Weights of a small mixture-of-experts language model, trained from scratch on English Wikipedia.
Size: 11 layers, 36.3M parameters.
Training: 288M tokens, 6113 steps.
Below are experts of layer 8 (counted from 0) of a mixture-of-experts language model. Rows are named router (the router's row for the expert), gate (a neuron's input weights, with its number), up (a neuron's input weights, with its number), down (a neuron's output weights, with its number) and show model dimensions 80-159. Each number is 128 + 24 x the weight over its row's rms, rounded and kept within 0 to 255.
After each expert's rows: "comes after" lists some tokens at least twice as common just before its tokens as in all text; "comes before" lists some tokens at least twice as common just after its tokens as in all text. This comes from a sample of Wikipedia text that the model never trained on. Tokens count by the router's weight.

# expert 234
router [135 106 177 142 119  98 160 139  74 123 146 121 124 159 148  92 122 166 111 102 137  96 114 111 102 130 119 113 164 143 113 136 105 128 118 135 161 126  99  93 134  74 127 170 135 102 169  95 108 100 140 103 123 145 100 150 142 148  97 111 150 115 125 105 172 103 120 120 192  94 157 138 110 140  99 110 123 110  73 106]
gate0 [155 112 145 124 146 146 177 131 109  68 110 123 103 153 133 165  84 136 126 104 123 120 173 140 144 138 142 162 151 120 108 155 118 129 162 115 115 140 104 101 124 101 109  78 165  96 114 129 135 129 185 132 111 148 175  92 156 178  92 132 174 124 107 131 128 122 122 118 182 104 138  92  86 150 106  92  99 122 116  95]
up0 [116 153 174 146 127 147 132 111  77 124 105 159 150 154 125 132 174 153 107 138 176 114  83 153 111 125 130 188 111 140 133 123 111 136 133 124 176 146 124 137 195 167 144 142 115 139 123 130 112 156 141 133 157 160 122 144 109  79 119 164 109 101 138 177 151 139 138 133 154  97 112 144 159 118 149 107  75 112  90 116]
down0 [109 121  94 119 114 135 114 117 141 153  83 190 145 132 165 170 199 130 103 150 119 143 107 126 143 150 137  89 115 111 126 117 120  94 103 127 139  90 163 143 107 123 121 163 150 114 111 140 140  90 124 136 138 137  97 133  87 129 139 144 129 120 124 147 136 126 166 141 131 131 139 144 132 105 131 128 139  98 142 128]
comes after: " ", " cl", " c", "c", " d", " co"
comes before: "s", "se", "ve", "me", "ver", "der"

# expert 7
router [112 139 107 111 110 127 113 157 114 130 135 147  94 138 106 146 115 106 141 180 145 142 116 132 125 142 127 156 133 147  98 148 111 104 153 118 101 128 130 130 164 120 127  86 144 144 156 167 148 136 104  95 139 113 137  82 156 108 158 142 109 166  92  90 145 135 155  84 132 142 126 121 128 125 153 102 128 152 124 186]
gate0 [116 123 147 164 134 103  89 159 110 141 135 188 121 133  64 140  95 126 119 126 141 138 144 164  74  82 116 119 139 127 116 141 129  98 132 146 105 137 136 159  77 139 122 156 141 115  99 107 132 104 162 153 113 159 150 124 108 119 100 115  51 133 107 121 145 117 139  90 161 170 121 133 102 123 158 115 115 124 107 122]
up0 [124 166 147 153 132  93 162 131  63 134 144 129 109 144  99 171 114  97 118 157 139  86 176 123 138 158 131  92 127 140 134 146  87 133  52 113 142 118 112 123 103 145 121 110 133  82 168 159  82 171 178 135 126 148 112 135  94 116 123 138 118 131 129  97 150 129 127 135 114 139  90 143 113 114 121 115 128 130 105 107]
down0 [139 109 102  68 150 104 126  95 135 130 178 147 130 133 124 130 164 116 162 120 122 122 142 126 120 175 158  75 127 118 178 154  77 117 129 122 109 126 111 157 104 141 120 136 127 165 155 107 146 123  94 112 114 124 136 138 121 132 103 142 112 119 104 137 112 121 142 136 147 128 119 120 157 114 126 136 130 125 122 145]
comes after: " 19", " 18", "–19", ",", "–", "–20"
comes before: " |", ",", ".", "\n", ")", " ("

# expert 19
router [148 108 206 129 137 114 117 133 122 106 133 157 134 138 142 136 163 107 151 110 161 145 132 117 106 147 120 109 107 102 130  94 142 132 116 132  79  98  96 113 108 140 102 132  94 140 150 113 115 127 108 133 139 169 100 114 156 134 141  79 141 134 118 154 172 176 110 119 162 152 137  73 123 122 122 145 176 114 121 135]
gate0 [167 144 135 150 134  96  69 122 102 118 116 168 152 119 148 138 117 131 156 134 132 150 138 104 111 176 128 148 105 168 116  99 131 166 101 100  77 144  99 133 142 149 138 114 111 135 121  87  74 123 130 112 128 136 137 107 119 122  92 140  86 147 159  74 160 162 130 141 152 146 138 108  98 127 150 130 113  90 164 154]
up0 [134  93 120 148 139 110 132 128 158 133 118  59 133 143 139 137 169 158 146 100 151 129 186 156 120 121 179 170 132 118 133 151 143 102 136 121 169 144 143 133 125  93 135 125 109 135 132 130 197 121 133 146 129 149 138 138 126 157 147 124 127 157 186 179 105  94 114 131 118 148 135 161  89 148  58 137  97 192 158 110]
down0 [107  94 136 135 132 135 135 141 117 100 157 124 138  88 148  89 109  98 111  96 126 141  97 141 149 104 139 181 125 167  77 152 146 129 136 148 138 117 126 128 132 117 121 142 138 137 153 127 100 137 136 161 109  99 157 110  79 136 148 111 132 127 149 163  79 174 118 161 152  63 111 109 114  95 152 157 131 117 123 129]
comes after: "'", " is", " with", " of", "ed", " for"
comes before: " ", " re", " st", " f", " p", " first"

# expert 110
router [166 127 180 112 118 155 119 120 126 140 129 164 141 171 174 158 108  86 122 129 147  92 166 134 166 125 133 102 103 114 152 104 120 125 134 107  94 105 129 122 116 145 132 137  92 123 106  78 148 155 104 158 127 155 119 101 126 146 162  75 101 159 126 131 143  95 125 124 130 121 132 159 133 130 170 117 182 133 128 159]
gate0 [120 168 148 145 138 123 139 109  82 156 144 131 111 134 107 159 108 158 114 136 130 100 151  85 162  99 139 112 179 114 116 140 168 151  75 109 149 114 100 115 141 149 114 119 117  84  98 115  93 115 140  75 127 130 157 137  99 118 102 123 148 108 143 159  94 131  89 128 116  96  99 143 153  98 154  97 120 132 148  93]
up0 [138 131  88 162 112 128 119 116 150 125 130 120 123 126 117 103 158 159 118 145 128 148 128 161 106 151 115 119 115 174 144 108 125 116 157 161 112 138 146 162  96  74 154 134 158 145 164 160 138 143 146 156 147 132 116 110 139 136 119 137 163 118 109  94 148 139 132 143 138 147 113 103 119 146  97 162 104 125 119 115]
down0 [163 136 168 181 130 138 162 119 172 119  79 120  82 161 153 132 108 146 137 140 121 135 189 114 108 131 123 137 113 186 109 127 140 132  97  96 147 154 135 153 125 133 118 155 145 160 122 127 115 123 109 138 123  96 132 147 127  96 132 156 117 151 122 123 112 102 139  98 133 127 149 111 151 133 127 136 138 126 163 188]
comes after: "\n", ".", " and", "th", "'", "if"
comes before: " ", " |", " career", " cl", " S", " re"

# expert 203
router [125  58 115 122 151 118 151 135 148  87 103 148 145 132 144 102 113 127 138 148 100 148 111 136 118  94 159 146 122  81 130 169 111 112 144 111 131  84 154  91  89 152 149 127 148 156 128 108 126  98 143 124 129 113 126  98 135 141 170 123 160 171 148 110 154 124  89  99 142 115 149  93 133 123 124 139  98 130 154 169]
gate0 [115 110 151 176  85 167 161 115 128 104 121 145 127 124  99 123  85 132  90 120 127 105 117 141  97  94 137 111 139 141 172 148 129 121 160 145 140 133 134  88 119 120 136 137 124 142 123 141 151 110 127 144 137 156 144 114 125  97 123 164  95 163 150 117  98 114 137 146 159 119  89 145 148 116 193 116 167 154 186 143]
up0 [145 148 144 105 132  82 135 108 113 121 115  93 104 103 136 107 147 142 109 123 118 134 141 146 148 154 132 117  94 133 101 116 120 131 119 113 133 126 102 170 150  94 107 112 123 148 124 119 151 126 127  86 120 122 108 142  94 131 188 101 148  91 110 136 141 111  91 105  91 117 153 108 106 131 117  56  83 150  89 110]
down0 [149 135  93 147 121 144 102 120 140 121 138 115  68 113 103  86 123 182 105 130 137 132  96 130 132 129 104 111 146 129 133 160 176 133 145 149 157 157 104 157 153 106  88 139 158 114 102 109 161 157 126 165 124 124 125 133 156 130 176 162 144 134 127 114 137 145 157 115 147 132 176 115 116 125 188 136 137 154 121 104]
comes after: " |", " ", " (", "|", ":", "."
comes before: ".", " |", "%", "–", ",", "th"

# expert 61
router [103 101  98 106 109 140 120 141 123 102 179 125 165 157 145 132 140 122 138  93 173 145 108 148  90 123 123 151  78 105 102 164 130 145 175 115  79  96 177  88 127 170 126 120 113 111 132 116 131 121 119 165 169 116  95 126  96 104 141 128 123 121 136 154 102 153  91 150 111 134 138 159 120 127 144 135  97 134 105 126]
gate0 [122 136 146 165 113 159 136  88 161 140 144 129 114 195 170  89 181  89  84 117 160  99 142 143 131 137 115 147 152  95 130 108 117 114 172 108 117 105 151 144 110 138 144 163 119 134 112 108 105  85 123 115 141 112 156 126 135  90 112 116 158  47 121 135 108 153 177 117 109  98 134 132 138 124 114 175 123 158 179 120]
up0 [126 126  99 125 173 139  95 125 142 151 170 113 157 156  93 190 185 139 118 135 120 129 100 131 134 121  95 161 125  83  92 127 110 125 127 178 136 144 129 110 137 115 161 106 136 126 140 115 148 140 187 159 147 103 105 125 151 132 113 163 140  97 137 172  79 150 167 145 154 105 123 165 127 114  95 107 133 115 143 107]
down0 [162  94 128 112 111 104 135 125 100 130  68  92  99 128 154 111 112 127 171 100 120 104  92 119 157 124 169  84 118 138 155 105  94 144  99  99 125 137 149 103 125 116 141 150 119 127 158 131 162 124 133  91 136 131 166 101 145 203 133 146 115 119 142 147 119  99 104 139 149 129  85 143 157 142 146 103 189  94 114 121]
comes after: "\n", "==", ".", " |", " ==", "==="
comes before: "==", "|", "\n", "The", "In", "==="

# expert 216
router [145 122 129 147 145 141 106 124 150  97  89 155 125 171 166 103  93 116 171 172 162 168 102 105 116 163 122 113 109  95 113 110 162 169 137 141 105 124 134 166 102 156 140 111  81 145 147 158 124 136  98 139 131 156  95  77 120  96 118  94 136 125 130 136 144 138 148 104 167 154 144  90 126 153 139 151 160 132 155 138]
gate0 [142 132 145  80 150 152 130 143 134 134 142 136  98 106 153 133 103 120 110 124 165 114 137 109 107 134 164 120 140 159 125 147 171 116 112 139 116 127 120 130 141 132 118 162 109 123 148 124 156 151 103 111 111 113 134 100 145 111  70  97 103  72 153 102 112 112 125 145 107 139 162 163 121 153 111 152 100 116 143 167]
up0 [ 95 109 147 118 177 146  98 160 108 150 143 138 118  91 137  88 119 125 152 150 125 151 112  92 154 115 140  94 125 132  86 125 147 110 129 137 120 141 119 146 110 115 102  97 133 173 140 133 123 100 114 116 118 113 116 113 134 148  90 129 123  85 112 104 103 103 212 108  95 143 144 147 118 105 106 154 103 132 168 166]
down0 [153 128 127 135 179 174 174 145 109 115  75 134 142 146 108 137 120 109 176 179 147 122 122 106 137 168 113 111 122 145 116 119 108 149 153 103 119 117 133  93 144 134 141 116 153 134  76 126 148 135 122 116 128 158 107 173 120 108 116 123 143 129 174 104 110  87 120 153 150 128 148 110 133 107 109 154 115 133 115 148]
comes after: " the", " of", "er", " in", "con", " for"
comes before: " ", " century", " time", " years", " c", " World"

# expert 31
router [147  81  98 122 153 131 103 105 124  99 124 129 151 168 180  97 139  91 154 114 131 155 115 118 124 168 103 155 106 104 130 142 131 133 146 127 133 137 100 161  95 133 143  94  86 122 154 158  85  68 137 146 109 105  99 120 142 134 125 118 132  87 118 169 137 181 140 105 191 146 107 107 128 116 116 130 112 115  90 145]
gate0 [163  98 134 115 134 152 122 131 106 141 120 115 137 139 184 160 132 100 113 135 140 152 116 110 143 112 124 172 142  95 140 145 100  99 112 127 162 144 152  82 102 166  84 181 119 117 116  97 125  98 151 183 141 123  78 145 139 140 125 111 152 109 134 132  82 145 107 120 129 116 149 143 141 120 174 143 101 152 142 122]
up0 [ 93 124 100 159  87 135 141 164 157 115 137  92 135 157 100 164 142 165 154 101 140 131 156 151 135 116 116 116 135 140 127 154  78 112 179 120 103 133 124 144 166  97 114 102  95 100 138 102 103 158  82 134  96 134 141  99 113 156 174 159 122 124 157 185 102 132 180 144 157 160 105 142 128 154 119 148 165 159 125 106]
down0 [119 118  96 147 135 123 123 112 144 165 123 148 140 127 166  87 116  73 114  94 135 105 108 137 122 169 101 126 139 137 183 136 159 117 117 125 148 108 104  92 140 107 180 142 111 114 138 125 154  90 124 153 123 102 168 141 117 107 138 160 137 109 114 129 138 153 151 129 125 120 110 127 146 145 155 178 158 122 137 123]
comes after: " the", " a", " in", " of", " south", " north"
comes before: "n", " century", "er", "-", " States", " of"

# expert 112
router [123 128 169 108 142 126 105 124 113 159 166 132 112 131 146 134 112 132 106 138 134 129 103 164 152  73 106 137 159 136 153 106 110 106 153 105 110 130 128 104 183 143 146 148 166 142 128 146 137 146 118 121  96 115 166 156 144 110  99 134 110  98 120 114 112 102 128 155  98 105 142 107 152 162 132 136 137 153 162 134]
gate0 [109 153 125 128 118 147 142 117 121 111 145 136 136 132 106 129  79 113 132 143 137 162 100 108 156 123 109 122  89 152 118 110 139 132  77 130 168 153 109 167 145 144  91  99 136 139 156 111 155 111 137 140  97 131  81 160 154 130 131 161 154  81 117  71 186 123  77 126 155 105 131 118 146 151  81 137 103 114 138  92]
up0 [175 114 113 144 143 141 124 100 160 125  93 116 134 118 110 117 138 111 135  82  98 115 133 138 109 162 145 128 148 108 136 139 144 129 160 152 134 128 140 104  95 118 103 131 126 102 122 157 100 122 155 130 160 110 154 125  88 173 130  85  84 131  93 204 105 130 147  88 124 122 135 176 151  92 155 119 155 119 102 140]
down0 [103 115 141 118 132 113 172 136 112 128 135 120 134 110 181 114 133 139  83 136 102 138 168 104 119 149  92 117 173  94  88 105 160 156 149 117 103 163 133  92 135  93 106 105 117  79 138 117 120 124 161 102 129 107 147 113 126  96  90 113  91 110 116 117 146 129 114 140 100 163 136 116 131 154 160 151 122 106 138 134]
comes after: " was", " re", " is", " were", "ly", "c"
comes before: "ed", "ated", "ing", "ted", "d", "ized"

# expert 191
router [104  74 147  83 122 112 105 152 143 142 168 113 111 144  81 125 118 157 121 108 144 158 143 146  78  84 115 129 116 118 139 130 123  81 139 164 104  88 146 146 134 118 158 133 141 153 141 106 153 156 114 132 129 183 168 114 112 127 147 123 142 174 125 105 129 124 118 150 144 117 174 111 149 145 147 175 170 136 135 133]
gate0 [155 130 144 104 165 109  74  89  96  77 139 129 197 140 114 147  76  92 155 114 138 143 167 121 107 123 102 162 118 154 129  92 148 108 136  96 128 109 119 102 118 119 137 141 117  73 152 156 120 115 183 103  81 142 120 109 133 166 121 157 155 101 108  92 120 106 108 130 152 118 118 128  99 129 136  99 118 116 165 145]
up0 [130 111 135 111 150 109 132 139 104 135 104 166 141 100  93 190 140 125 139 142 111 130 112 119  87 122 114 186  81 116 140  77 136 107 125  97 141  99 114 117 115 173 167 109 137 141 145 125 117 135 144  84 130 121  97 124 119 128 150 151 168 123 145 121 113  64 106 137 130 121  89 120 120 128 113 146 155 163 110 123]
down0 [127 106 152 161 139 152 129 140 170 141 170 122 169 158  92 152 143 109 132 148 168 170 115 136  98  89 103 118 100 122 135 148 158 165 126 110 146 147 143 171 118 112 159 109 129 103 123 157 103 133  54 122 133  91 129 138 109 148 148 118 155 128  75 121 112 123 122  69 149 151 124 119 142 150 184 102 165 115 118 139]
comes after: "\n", "-", "|", "•", " Total", "out"
comes before: ":", " ", " Total", "|", "•", "ity"

# expert 34
router [131 200 128 135 118 140 134 145 167 133 108 116 101 151 119  97 111 152 156 169 135  92  81 141 133 154 105 152 122 150 120 157 112 146 136 177  95 119 145 119 131 148  85 138  87 122 148 147 157 107 151 174 143 157 152  97 130 150 144  89 129 169 147 103 107 130 128 102 139 104  83  97 118 163 148 123 136 112 105  99]
gate0 [104 221 137 141  83 177 124 137 134 125 125 160 123 150 143 143 110 114 120 136 151 113 127 106 116 138 113 127 128 119 130 131 123 143 121 110 144 160  93 105 102 131 137  74  78 100 120  82 123 116 136 148 140 128 137 152 136 139 124 123 140 125 111 161 156 130  99 127 180 130 125  83 161 124 148 157 134 151 102 102]
up0 [117 198 127 120  67 173 122 155 143 112 114 137 123 155 152 129  98 114 127 114 159 113 104 120 108 155 111 164 148 129 139 130 129 163 135 126 148 171  89 113  96 122 143  77  88 120 131  88 139 106 139 160 127 136 133 146 155 127 162 128 159 127 121 140 150 130 108 114 174 136 101  69 153 133 148 160 151 142 109  91]
down0 [128 132 148  96  98 120 117 108 113  99  70 147 138 143 105 143 135 129 108 115 154 142 163 136 155  96 108 185 127 153 154 142 135 149 148 101 107 127 144 109 106 110  97 135 137 119 118 121 161 146 142 147 169 167 104 137 155 108 145  86 136 170 111  75 101 138 167 157 138 126 137 135  98 126 130 133 155 134 114 106]
comes after: " in", " of", " at", " for", " to", " during"
comes before: " the", " 19", " ", " United", " first", " U"

# expert 20
router [ 99 117 121 118 170 136 150 115 144 144 105 159 126 148 192 159  96 111 161  94 120  88  87 141 132 144 149 132 100 125 112 155 136 121 129 146  98 117 157 102 131 167 108 129 117 114 132 100  86 118 163  98 129 114 120  97  81 130 175 121 164 113 122 130 111 149 123 160  83 109 120 165  96 120 124 144 126 132 139 157]
gate0 [ 99 117 131 133 127  92 104 110 124 134 167 107 141 119 120 114 137 129  82 151 138 157 142 107  95  99 158 143 155 167 110 133 138 132 140 147 107 139 148 135 163 134 135 160 130 108 156  80 137 163 185 171 140 118 142 180 176 169  96 128  89 123 108 151 173  99 109 147 103  87 125 167 145 108 123 155 142 107 112 119]
up0 [137 151 137 113 109 161 147 130 117  87 104 135 125  80 102  76 138 112 114 123 123 102 153 137 150 150  64 112 144  72 143 136 149 120 133  89 133 122  94 149 127 116 148 110 153 143 107 140 133  88 112 122 118 134 135 171 128 106 133 114 159 139 125 111  96 176 173  99 137 156 186 110 109 165 107 122 103 150 126 116]
down0 [161 129 134 133 130 146  81 130 129 148 149  97 119 129 108 107 154 143 137 157 107  57 149 105 153 141 114  96 100 144 114 133 143 107 102 149 120 104 128 108 143 137 118 114 136 159 127 133 171 124 115  90  90 161 146 127 133 126 152 100 118 162 138 100 110 180  98  60 111 118 103 149 140 158  95 143 129 104 164 167]
comes after: "\n", "==", "===", " ==", "====", " season"
comes before: "==", "The", "===", "\n", "In", "|"

# expert 52
router [139 128 131 133 128 113 118 128 134 119 144  95 148 136 121 133 120 128  93 145 161 127 127 175 149  78 147 160 117 176 134 150 110 120 152 123 107 141 110  96 152 164 120 167 176  96  83 157 133 122 111 139 150  76 171 129 113 115 101 154 101  94 145 118 122 113 174 164 109 146 166 137 120 139 135 104 133 118 118 107]
gate0 [133 146  90 101 113 133 140 163 142 154 137 119  98 162 134  72  85 131 150 105 138 171  83 109 134 115 120 163  80  89 108 155 132 133 144 160 104 119 119 146 114 118 106 119 123 104 108 124 138 120 124 128 172 106 175  95 131 124 120 114 114 119  96  70 107 132 130 119 121 121  96 115 159  98 116 163 177 109 197 139]
up0 [127 144  93 114 124 111 136 156 124 106 131 103  81 128 115 110 105 126 143 104 150 116 120 128 144  83  92 171 105 117 141 129 139 151 152 139 133 139 105 174 100 111 124 119 156 117 119 125 179 109 110 139 157 113 141 117 110 116 103 108 107 102 125  82 122 100 135 168 116 115 125 130 150 102 127 131 158 147 200 124]
down0 [115 127 122 155 118 149 127 131 150 111  61 147 176 160 142 127 108 147 157 124 110 143 181 107 143 156 118 141 121 121 125 110 140 136 137 170 144 147 120 189 118 116 109 135 151  99 101  81  95 131 162 120  98 144 146 121 115 135 134 149 139 151 116 163 157 124 142 175  91 108 138 109 171 134 122 100 123 106 115 118]
comes after: " ", " was", " he", " re", " He", " who"
comes before: "ed", "ated", "ar", "ight", "ted", "'"

# expert 81
router [106 115 144  82 123 124 120 145  75 160 127 146 131 125 166 143 125 148 137  90 115 128 162  91 131 152 130 151  78 126 162 122 159 103 116 104 106  95 139 109  93  80 115  99 124 110 127 141 133 117 123 113 130 125  91 106 117 123 152 104 141 118 125 110 143 107  94 102 113 125 124 154 102 114 160 116  99 162 126 150]
gate0 [104 183 149 119 124  92 125 129  79 181 167  92 119 142 128 117 124 135 139 135  93 128 128 114 139 115 140 135 132 145  96  93 166 109 156 126  91 101  82 126 122  99 155 100 126 115 122 165 127 150 111 120 139 105 159 123 123  90 101 114 113 131 107 101 141 135 117 128 147 124 130 103 137 133 165 120 128 151 117 113]
up0 [126 137 106  82 134  91 134  87  78 149 136  98 146 130 159 151 117 149 141 104  88 157 149 112 127 140 133 131  90 151 124 110 155 126 195 137  96 112  85 126  97  92 171  77 155  99 130 139 115 156 112  94 133 102 133 113 100 121 135 150 124 115 101 145 119 114  98 126 144 111 159  90 116 103 143 118 144 110 137 137]
down0 [140 157 118 132 113 109 122  94 153  99 147 162 149 124 127 173 146 117 123 130 162 110 149 138  91 130  98 140 147 152 120 133 117 136 111 137 169 132 126  70 132 121 112 156 145 109 118 112 119 106  91 112 148  66 110 170  99 153  76 165 122 119 151 121  91 161 136 120 148 170 147 168  98 128 124 110 123 132 157 158]
comes after: "\n", ".", "==", "$", ").", "In"
comes before: "==", "===", "The", "=", "In", "\n"

# expert 212
router [ 96  97 142 106  93 123 132 176 153 123 138 136  97 169 130 143 134 121 115 140 153 127 122  87 124 101 144 140  93 127 154 128 148 101 156 117 146 124 159 163 150 145 188 109  83 151 147  97 133  98 101 148 156 173 164 102 125 135 159 108 130 163 148 123 103  91 120 129 156 124 170 120 126 128 168 107 167 171 146 161]
gate0 [117 146 112 115 127 141  73 148  77 187 151 162 123 117 142 129  92 109 116 160 139 134 130 114 142 120 142 138 117 129 119  62 135 171 143 121 118  98 107 152 171 105  67 142  99 150 166 117 108 128 163 147 136 129 156 130 138 123 119 122 135 136 156 155 111 123  95 140 134 166 117 128 171 129 151 106 159 139 118 122]
up0 [118 118  85 112 147 138  91 162  97 187 129 133 100 133 153 131 110 113 113 177 123 127 130 105 134 118 150 140  82 103 113  49 131 130 131 113 164  98 109 164 152 132 120 110  89 131 139 105  88 113 140 130 146 157 136 123 161 112 117 101 152 145 158 131 124 115 114 121 153 143 128 136 184 141 144 119 184 135 106 157]
down0 [116 123 125 147 160 126 125 159 109 109 164 131 124 135 137 164 143 128 141 163 120 116 115 163 125 111 111 121 114 126 137 153 118 135 133 109 126 131 154  95 113 161 136 128  93 104 169 123 137 149  94 140 143 134 107 171 130 138 155 105 145 141 149 180 114 135 134 123 124 173 131 147 134 172 123  75 156 139 168 113]
comes after: "|", " |", "\n", " United", " vote", "emb"
comes before: " |", ":", "|", " of", "==", " election"

# expert 47
router [138  89 104  98 117 133 106 159 105  84  76 135 155 153 159 155 137 132 188 100  86 163 106 111 112 143 145 154 110 154  79 135 147 118 136 163 126 138 133 135 129 155 144 155 156 111 124 111 162 103 108 109 156 131 127  95 163 123 117 160 133 146 109  95 136 129 139 124 130 155 105 113 151 183 126 131 135 122 118 150]
gate0 [129 149 148 150  90 142 109 128 139 187 154 134 118 144 129 137 144 144 119 196 135  95 114 119 128 114 130 108 143 156 126 140  96 137 114 109 113 107 113 110 119 121 108  95 179 120 140 187 136 130 165 140 130  95 115 124 143 144 110 166 108 152 124 130 182 108 118 140 122 182  97 118 127 121 142 121 118 146 134 140]
up0 [155 114 149 127 128 149 109 110 145  88 120 137 110 112  90 111 109 122 115  85 124 131 135 135 155 111 167 147 130 128 125 122 124  95 172 162 142 153 131 133 154 114 162 114  95  85 109  82 113 100 140 128 152 176 153 113 122 116 103  92 131 135 119 123  93 143 126 110 130  78 164 132 126 121 163 153 146 105 141 148]
down0 [116 140 186  90 109 141 124 138 128 123 123 173 122 115 138 128  94 143 134 110 115 117 146 136 133  80  99 121 132  89 105  96  97 121 125 130  99  97 150 151 129 112 120 127 121 134 115 111 114  91 123 119 142 137 162 128  94 110 127 104 108  95  70 150  94 123 104 153 113 110 146 125 147 121 128 133 150 136 121 112]
comes after: " 19", " 18", ",", " September", " January", " October"
comes before: ",", " |", ":", ".", ")", " –"

# expert 165
router [160  96 142  61 127 128 157 110 123 137  97  97 124 119 117 131 150 148 139 105 123  98 114 174 146 108 126 113 140  92 145 180 105 142 131 123 150 151 128 126 111 101 131 148 155 140 165 125 148 115 110 176 168 108 136  74 125 126 113 176 127  94 146 155 138  93 135 117 175 113 141 146 127 124 122 123 107 174  73  70]
gate0 [ 96  92 166 117 122 139 139 123 138 135 118 134 137 113 130 164 168 108 135 123 116 195 170 128 105 138 188 132 156 118 115  97 105 116 102 142 121 111 161 136 138 133 100 143 116 173 136 160  91 113  98 103 146 132 100 119  93 126 151 116 125 138 154 157 137 124 136 144 141 140 112  92 149 121 210 175 136 142 115 122]
up0 [141 122 151 106 126 128 135  77 148 117  89 121 121 124 111 161 130 119 154 123  98 171 182 120 123 119 166  87  88 124 142 135  73 130 100 159 126 132 149 127  96 141 116 150 118 133  96 147 105 114  87 136 172 136  88 137  64 146 139 177 102 130 172 134 107 105 147 155 152 156 123 145 144  77 169 144 115 139 142 129]
down0 [145  99 129  70 117 112 180 117 138 130 159 159 159 150 148 145 147 134  95  91 122 148 169 138 117 148 173  68 147 124 166 140 167 136 106 161 133 141 153 130 117 127 145 131 148 114 132 140  94 119 118 130 176 114 107 104 136 127 127 147 115 117 120 111 117 118 132 151 148 138 118 125 133 129 126 115 141 135 145  92]
comes after: " ", " d", "w", " T", " W", " b"
comes before: "k", "ke", "ft", "ck", "w", "ve"

# expert 131
router [ 88 128  96  97 140 107 132 127 121 116 121 156 141 116 109 108 107 171 140 122 143  91 110 127  81 133 117 157 147 112 163 160 162  96 111 134 133 101 146 123 146 171 126 118 101  97  81 156 132 106 103 126 165 139 115 127 125 120 130 134 105 176 100 139 108 161 153 151 133 115 143 165 117  98  91 111 116 126 135 147]
gate0 [126 125 112 108 162 157 124 118 139 124 153 135 114  98 138 159  73 137  91 126 102 114 108 130 134 117  71 128 186 158 101 115 145 146 158 151 135 154 113 168 146 137 158 128 111 127 114 152 113 133 101 154  89 138 185 158 123 127 120 107  63 127 119 137 114 101 103 117 177 136 164 150 123  91 167 131 114 113 174 121]
up0 [140 121 161 166 112 117 158  98  96 128 102 122 147 159 116 101 194 104 161 130 148 130 157 141 142 125 192 115  84 125 155 122 120  95  63 118 126 112 120 107  95 103  80 131 145 137 166  86 128 143 155 124 141 126 117 119 111 136 119 135 153 126 153 145 148 125 127 113  92 121 100 107 146 177 116 106 134 148  74 130]
down0 [141 124 135 130 139 122 155  94 164 124 160 107 149  91 154  95 113 140 144 158 136 128 100 110 132 166 168 130 104 141 150  86 105 109  88  98 152 142  68 134 123 101 105 123 153 137 155 126 134 123 139 116  75 116 129 140  68 202 189 144 121 102 143 125 140  72  71 126 137 143 110 167 157 115 133 135 113 142 172 124]
comes after: " |", ".", ")", "\n", "\"", "---|---|---|---|"
comes before: "|", "-", "\n", "==", "===", "The"

# expert 38
router [148 112 138 153 125 143 162 125  89 111 207 138 131 108 129 148 133 101 145 136 151 132 137 119 113 134 157  91 161 127 158 100 115  82 102 132 145  93 104 111 124 114  96 164 134 116 153 109 123 134  83  65  91 133 151 135 126 110  77  98 146 123 124 166 137 133 125 146 117 135 101 134  87 152  96 130 104 148  99 118]
gate0 [105 123 128 117 129 103  87 164 136 107 141 135  86 122  99 145 122 135 140 169 116 168 143 168 105 116 122 146 157 104  74 133 145 105  99 125 136 114 141 158 166 110 100 118 126 145 147  95 106 146 123 118 139 109 168 132 106 142  75 131 138  82 138 116 129 151 146 107 125 121 100  95 137 139 102 174 140 130 155 142]
up0 [122 160 138 131 153 134 139 120 139 157 128  83 157 115 135 117 116 142 121 123 132 119  66 114 131 133 122 123 136 168 182 167  91 168 158 133  77 148 142 108 121 117 155 153 132 139  93 168 144 118 129 137 137 192 106 141 158 125 179 133  89 153 142 113 144 145 107 116 139 123 148 132 135 131 158 137 130 118 118 121]
down0 [149 125 154 176 131 126 149  90  98 117 120 106 145 117 105  92 117 134 123 139 132 166 126  94  93 185 153 124 127 118 162 144 132 159 110 127 121 119 175 137 105 143 117 138 118 110 121 145 115 119 151 140 126 157 122 178 129 145  86  86 148 132  71 150 103 133  67 135 113 161 134 127 116 156 123 126 106 125 116 134]
comes after: " con", " re", " ", " a", " in", " de"
comes before: "s", "ct", "st", "tra", "ive", "tri"